{
  "num_hidden_layers": 16,
  "hidden_size": 384,
  "n_experts": 32,
  "experts_per_token": 3,
  "d_expert": 240,
  "d_shared_expert": 0,
  "hidden_act": "squared_relu",
  "moe_layers": [2, 4, 6, 8, 10, 12, 14],
  "router_score": "sigmoid",
  "normalize_top_k": true,
  "routed_scale": 1.5,
  "balance_loss": 0.000287,
  "balance_bias": true,
  "router_bias": true,
  "init_std_router": 0.0332,
  "lr_router": 0.000903,
  "vocab_size": 16384,
  "norm": "layernorm",
  "norm_eps": 1e-07,
  "tie_word_embeddings": true,
  "optimizer": "muon_variant",
  "learning_rate": 0.00681,
  "beta1": 0.95,
  "batch_tokens": 65536,
  "max_seq_len": 1024,
  "train_tokens": 415200000,
  "max_steps": 6336,
  "dataset": "wikipedia_en"
}
Below are experts of layer 4 (counted from 0) of a mixture-of-experts language model. Rows are named router (the router's row for the expert), up (a neuron's input weights, with its number) and show model dimensions 128-255. Each number is 128 + 24 x the weight over its row's rms, rounded and kept within 0 to 255.
After each expert's rows: "mostly gets" lists some tokens that are sent to it at least half of the time. This comes from a sample of Wikipedia text that the model never trained on.

# expert 16
router [104 136 121  92 140 149 151 141  89 116 145 143 131 128 136 120 120 113 115 146 130 144 119 148 126 110 172 107 112 129 127  95 150 100 102 110 124 162 127 187 145 171 131 116 122 138 135 150 150  76 156  91 109 118 126 146  90 115 131 146 108 129 151 139 148 187 126 159 122  92 130  96 186 105 169 141 122 151 156 150  90 150 114 102 137 118 123 151  84 119 142 146 132  89 144  86  91  91  84 156 121 104 152 149 103 137  96 138 131 133 130 123 133 103 146 113 190 149 131 137 103  90 104  95 120 135 127 137]
up0 [124  94 134 109 130 144 115 138 143 105 166  87 150 147 108 170 138 146 105 137 164 103 152 148  72 105  98  94 117 128 100  93 142 115 130 107 105 121 128  96 116 162 143 163 140 114 131  90 114 169 132 116 139 144 166  83 116 153  75  83 162 182 124 164 114 183 130 151 111 161 138  90 140 114 163 137 102 113 102 127 146 137 169 134 130 112 150 104 107 101 139 150 101  74 120 102 113 156  97 112 102 136 139 135 102 132 123 106 125 126  91 171 145  85 115 169 119 109 121 116 111 155 122 118 172 170  94 122]
mostly gets: ")", ") ", "York", "ator", "ler", "ers"

# expert 15
router [137 105 168 116 129 135 115 119 101 134 144 151 138 115 113 111 165 113 115 135 120 111 116 142 124 115 123 158 118 120  98 151 113  98 123 170 130 154 160 109 148  90 179  94 100 112 119 130 123 113 152  97 163  99 118 165 143 157 123 122 146 141 136 106 153 137 142 152 152 118 138 124 125 144 122  77 145 135 126 175 125 123  94 139 155 125 107 144 129 156 139 110  94 114  85 143  81 110 149 151 101 110 157  97 100 122 153 112 100 148  95 111 142 160 119 136 142 163  83 123 150 125 145 112 152 105 154  96]
up2 [103 121  85 135 117 150 106 110 148 133 141  78  55 154 153 119 131  68 174 172 111 108 107 137 118 186 130 115 155 169 134 116 113 100 118 146 146 158  87 125 135 160 135 127 107 162 156 126 132 109 146 121  84 160 100 111 168 118 111 125 151 107 141 101 142 172  86 119 139 124 124 112 127 152  91 165 143 115 133 130 115 108 154 138 164 153 124 127 159 122 107 150 124 127 121 163 114 145 143 136 156 121 123 150 135 121 102 131 120  97 104 135 178 106 131 118 130 134  94 136 151 141 157  78 125 143 121 152]
mostly gets: "201", "200", "202", "a", "199", "197"

# expert 23
router [129 123 133 104  89 112 135 113 121  92 123 140 141 113 123 116 145 143 139 142 113 109 146 118 100 106 132 170 103 163 150 138 131  99 132 143 151 192 115 119 164 161 155 110  86  81 159 139 110 109 148 174 156  99 139 164 168 139 154 128 130 156 112 113 141 138 165 152 126  82 146 170 173 167  91 148 155 122  88 130 114 123  95 112 130 158  55  80 159 149 142  74 125 133 148  92 133 139 106 115 146 103 143 143 115 143 129 155 112 129 148 120 179 154 138 125 162 111 139 130 125 132 132  89 160  98 131 156]
up0 [140 111 123 169  93 192  89 145 105  75 122 128 174 132 119 125 133 120 144 138  89 111 128 121 136 120 153 148 135 157 155 124 127 128 164 139 145 132  83 158 111 156 148 120 128  97 159 119 113 125 137 125 129 136 146 128 153  93 144  91 149 117 169 143 128 109 211 122 107 126 127 119 148 115 130 112 109 124  81 161 117 104 137  75 165 130  84 119 160  90 112 145 123 117  80  86 117 133 146 122  98 151 171  92 137  82 145 151  84 129 175 106  97 166 144 117 111 137 135 174 120 115 140  99  96  89 108 178]
mostly gets: "ed ", "ted ", "ated ", "ting ", "ating ", "ous "

# expert 1
router [106 115 152  93 128 150 146 157 130 133 129 179 130 109 109 109 138 122 131 127  67 108 134 122 133 139 159 114 111 124 120 106 160 111 125 146 136 163 121 152 146 112 126  94 130  92 161 118 166 125 134 108 162  93 149  82 112 159 157 101 154 161 190 124 130 148 139 137 146  98  72 137 173 115 152 105 160 108 156 113 115 112 136  96 135 114  71 129 126  97 146 131 101 130 171 154  96 128 112 144 131 116 109  86 125 137 141 155 100 144 116 112 122 125 128 166 137 194 123 148 134  91 113 139 123 162 178 126]
up0 [150 113 172 117 137 104 121 111 134 174 152 169  45 170 104 110 160 127 132 142 122 126 117 112  69 147 114 149 111 123 143 123 129 118 127 192 137 152  80 142 113 152 151 109 115 111 218  94 110 160 121 170 120 135 141  80 111 106 152 114 145 163 120 135 145 140 153 139 146  72 109 141 130  62 156 167 129 101  84 140 134 156 136 103 147 155 152 131 146 127 128 128 146 138 123 142 126 115 104 100 122 111 116 140 123 140 104 117  68 140 163 171 131 132 122 143 160 134 114 153 142 119 119 131 143 102 109 137]
mostly gets: "ut", "ak", "o", "od", "ud", "ah"

# expert 31
router [124 121 123 151  94 131 102 110 140 112 171 117 130  93 117 149 176 119 118 192 123 116 139 158 123 116 119 103 167  98 119 104 135 139 153 124 144 125 185 146 112 111 163 102 120  91 159 156 128 104 131  95 118 112  84 153  98 150 153  94 115 164 125 108 134 125 139 141 142 116 103 169 122 124 111 119 147 143 140 110 142 147 109 143 120 141 125 130 132 142 123  58 160 106 144 145 121 127 113 138 124 102 121 140 125 175 127 117 125 121 141 117 143 103 160 141 104 145  99 122 153 115 127 134 166  91 121 157]
up2 [109 115 115  74 118 125 164 118 126  89  98 144 152 113 123 118 154 132 136 189 114 117 109 127  79 136  86 115 136 129  74 118 134 173 124 111 143 185 111 116 116 153 130 119 153 144 128 141 138  96 161 155 123 133 119 148 136 111  77 159 156 164 176 159 154 128 145 159 117 119 136 134 129  89 125 153 139 134 145 116 123 134 121 118 135 108 118 140  88 160  85 118 118 137 144 167 125 111 118 142 141 112 143 130  58 147 115 135 100 186  96 128 106 143 110 138 137 130 182 107 133  81 155 134 142 157 137 119]
mostly gets: "en", "En", "19", "Men", "el", "Women"

# expert 12
router [160 141 138 157  62 128 173 119 127  98 158 176 158 117 126 141 133 110 120 156 121 142 114  93 127 155 130 113 146 120 136 136 137  93 138 158  63 123 153 136 125 144 159 130 123 152 136 143 132  95 113 147 164 132 118 154 120 149 155 107 156 148 169  82 147 158 112 147 184 141 128 151 152 153 122 114 135 137 105 158 108 149 124  94 116 155  96 143 162  79 126  99  92 140 144 119 126 180 161 114 122 100 119 105 103 127 119 182 139 157 126 166 137 109 112 135 142 114 106 113 140 118 141 123 121 117 122 162]
up2 [111 167 179  99 139  98 137 147 153 107 130 112 104 129 111 150 114 134 112 111 161 118  98 147  84 140 140 133 148 128 122 133 134 122 118 109 125 125 149 141  99 153 127 122  86  94 157 153 138 128 113 115 119 137 136 152 132 114 117 144 141 110 116 111 167 168 168 119 153 167 146 136 129 144 109 162 109 152 141 130 136  97 118  66  95 129 125 160 149 133 106 152  84 123  94 106 111 153  77 121  82 117 134  94 150 130 110 143 100 159 166 134 135 137 182 153 165 145  90 131 144 145  99 155 149 176 144 161]
mostly gets: "Al", "Col", "El", "Gu", "Qu", "au"

# expert 25
router [148 126 144 107 109 124 136 130 139  93 108 139 141 159 152  93 127 156 108 155  97 160 142 119 140  96 119 125 126 132 178 115 155  86 108 147 129 170 118 159 147 147 121 108 101  86 112 146 102 126 134 117 136 120 151 158 153 146 150 122 106  95 127  94 135 173 119 134 147 137 141 139 163 147 134 112 123  87 143 125 135 161 117 102 158 120  98  97 131 122 138 116 117 123 172 142  72 111 113 172  81  92 147 116 123 131 121 135  80 128 126 141 188 128 153 114 122 130  97 143 170 105 114  85 136  95 146 115]
up0 [124 145 123 156 126  98 127 120 148 133 145 138 123 127 145 130 110 107 140  86 114 147 126 111 164 135 113 123 103 157 132 139 157 123  89 139 147 138  91 141 147 141 155 138 124 159 116 120 107 116 101 125 155 164 153 129 139 139 112  98 136 178  99 126 131 157  73 112 167  93 145 142 119 129  74  81 147 150 105 102 120 120 136  53 200 109  98 122 127 155 123 153 158 141 130 163 128 152 128 145  65 117 134  96 146  97  98  88 199 131 141 114 157 127 122 102  88 124 109 116 107 125 111 142 151 121 141 135]
mostly gets: "New ", "United ", "American ", "World ", "South ", "National "

# expert 29
router [ 88  94 127 147 114 113  93  93 142 152 127 141 113  92 110 156 144 146 128 161 117 119 138  80 140 143 101 117 143 135 115 120 139 122 157 120  86 124 144 143 141 129 135 121  95 119 138 130 171 126 143 101 145 132  89 108 108 183 126 101 164 157 122  95 151 143 132 122 160 115 107 168 156 162 125  86 140 134 133 119 139 162  89 121 136 129 137 112 117 144 146 111 148 152 127 124 102 191 122 139  97 116 113 122 107 129 146 105  91 172 103 150 137  82 107 139 142 140  74 154 119 100 136 115 136 122  99 201]
up2 [121  92 126 116 105 117 139 171 104 190 133  80 130 103 142 152 114 138 113 180 104 101  87  88 115 132 137 127 185 132  90 176 104 118 145 123 105 118 152 120 135 155 146 136 111 141 141 159 115 149 159 117 112 116  88 157  97 112 121  94 140 167 114 130 109 112 126 130 110 212 122 105 124 168 137 100 152 168 124 109 110 114 117 159  92 122 113 152 137 112 146  86 103  87  99  97 149 151 155 156 132 103 122 136 132 173 126 140 140 151 102 134 135  96 157 130 110 149 107  87  97 150 136 150  93  99 164  63]
mostly gets: "St", "Am", "Sh", "Th", "Ad", "Ab"

# expert 26
router [121 124 105 112 118  97  96 133 101 166 171 141  92  94  91 132 134 134 115 153 100 119 132 102 119 129 128  81 134 128 123  83 159 106 118 109 104 166 148 156 143 117 127 104 100 129 109 111 133 137 149 106 107 123 119 124 147 173 111 118 187 153 150  83 120 120 113 194 143 140 123 161 148 131 154  88 147 142 128 141 110 145  84 107 137 191 144 129 130 135 172 112 130 164 147 134 129 158 128 116 111 128 170 154 120 161 100 138 114 146 133  98 156 100 103 182 120 180  68 139 140 110 127 114 131 106 135 144]
up0 [153 126 140 155 116 107  98 124 112 113 131 112  95 149 132 117 101 102  99 127 197 116 117 110 131 126 151 176 122 135 114 136  85 137 134 112 156 144 113 144 156  94 139 149 101 137 131 128 142 131 176 102 144  83 138 119 119 105 102 178 166 129 131 143 114  95  86 130 155 116 144 111 119 141 148 169  93 128  96 144  92 127 123 132 124 152 162 142 161 133 129 154 139  77 140 122 130  90 127 108 105 125 134 100 149 120 136  82 123 118 123 152 130 145 131  89 191 133 134 141 104 111 128 122 132  82 117 113]
mostly gets: "Al", "Sh", "St", "An", "Ar", "Th"

# expert 13
router [ 83 135 142 111 115 132 113  57 134 144 143 159 103 107 154 116 155  85 169 147 113 117 123 116 122  99 131  71 126 106 127 140 117 126 125 130  73 169 148 158 122 146 163 123  89  96 122 104 149 106 145  89 156 127 123 126 128 150 134 111 127 157 140 110 194 141 144 147 128 101 130 127 131 114 156 111 129 114 148 154 142 131 133 132 130 131 118 110  76 108 152  92 129 138 124 132 108 153 108 141 125 106  98 114  95 160  90 112  97 174 144  94 162  87 122 142 141 185 104  98 132 119 160 132  98  98 127 121]
up0 [ 96 137  59  92  90 157 115  74 153 173 129 166 148  85 127 158 155 159  73 100 101 124 118  81 120 132 144 160 105 119 152 120 122 115 154 157 136  98 112 107 117 103 143 136 117 122 131 101 115 115 124 112 173 114  89 118  97 121 124 140 126 121 135 127 122 122 164 129  82 221 122 136 150 115 115 146 154 164 130 104 103 102 136 131 114 129 118 139 119 117 133  78 139 125 156 140 110 152  97  93 126 143 165 172 106 128 128 153 130 118 125 104 115 138 127 156 139 109 124  57 116 130 175 123 127 146 154 100]
mostly gets: "was ", "also ", "been ", "became ", "not ", "later "

# expert 9
router [144 137 125 139 150 119 103 122 113 103 149 127 124 106 151 152  99 161 109 170 108 118 126 126 133 139 144 146 148 172 140 109 117 133 104 158 154 185  85 120 181 130 121 122 128 120 157 148 135  96 171 106  95  96 147  98 129 153 110 114 130 127 170 134 187 122 141 124 130  62 151 111 160 122 126 129 165  95 129 125 110 124  77 101  93 132 124 134 114 115 162 104 111 111 119 132 136 189 104 150 162 110 127  96 128 107 128 130  95 164 103 140 172 130 183 126 154 120 139  93 145 126 102 137 155 125 132 130]
up0 [ 93 119  98  89 129  97 181 158 135 107 176  84 138 139 119 126 164 135 154 148 131 153  97  86 111 137 171 156 133 124 131 146 131 134 111 171  92 121 171 147 143  86 154 135 108 150 144 122 113  90 166 130 144 141 121 120 113 129 158  96 155 130 143 161 181 122 116 128 120 132 123 111 124 124  85 126 118 172 139 143 118 118 156 105 127 132 107 111 141 116  95 113 111 143  87 105 183 113 130 163 141 131  64 110 170 131 159 159 150 134 115 118 124  90  95 125 175 120 162 117 112 107 126 146 179 122 123 114]
mostly gets: ", ", "), ", "who ", "\" ", "). ", "but "

# expert 18
router [133 123  90 124 112 113 150 121 147 140 177  98 133 168 157 115 113 123 173 147  96  86 104 120 108 117 146  53 150 119 100 129 181 139 105 104  83 147 136 167 138 140 165 123  94 134 125 130 142  82 143 109 112 137 152 107 146 142 190  95 162 160 134 115 156  95 152 143 183 105 110 174 137 177 143  82 149 144 110 132 121 127 117 121 151 131 107 129  82 117 150 118  89 127 115 128 128 116 114 123  58 106 129 166 124  99 149 112  70 118 138 115 153  97 140 168 107 140  89 124 134 104 147 103 132 155 122 145]
up0 [142  95 136 125 143 122  85 134 150 123 106 139 144 142 109 156 135 110 165  86 128 141 139 122 113 116 166  80 132 139 115  74 120 131 152 168  90 158 119 128 111 150 150 130 157 132 127 152 139  98 128 141 115 124 132  69 121  90 100 117 107 136 100 165 150 132 145 122 105 153 154 104 176 176 169  87 157  99  90 143 126 114 147 129 133 128 162 169 130 135 172 127  76 123 141 163 115 128 138 152 118 146 101 112 140 167 152 113 136  88 122 136 130  98 103 125 127 116 145 118 157 112 123  85 116 105 119 110]
mostly gets: "(", "Ar", "both ", "As ", "At ", "Har"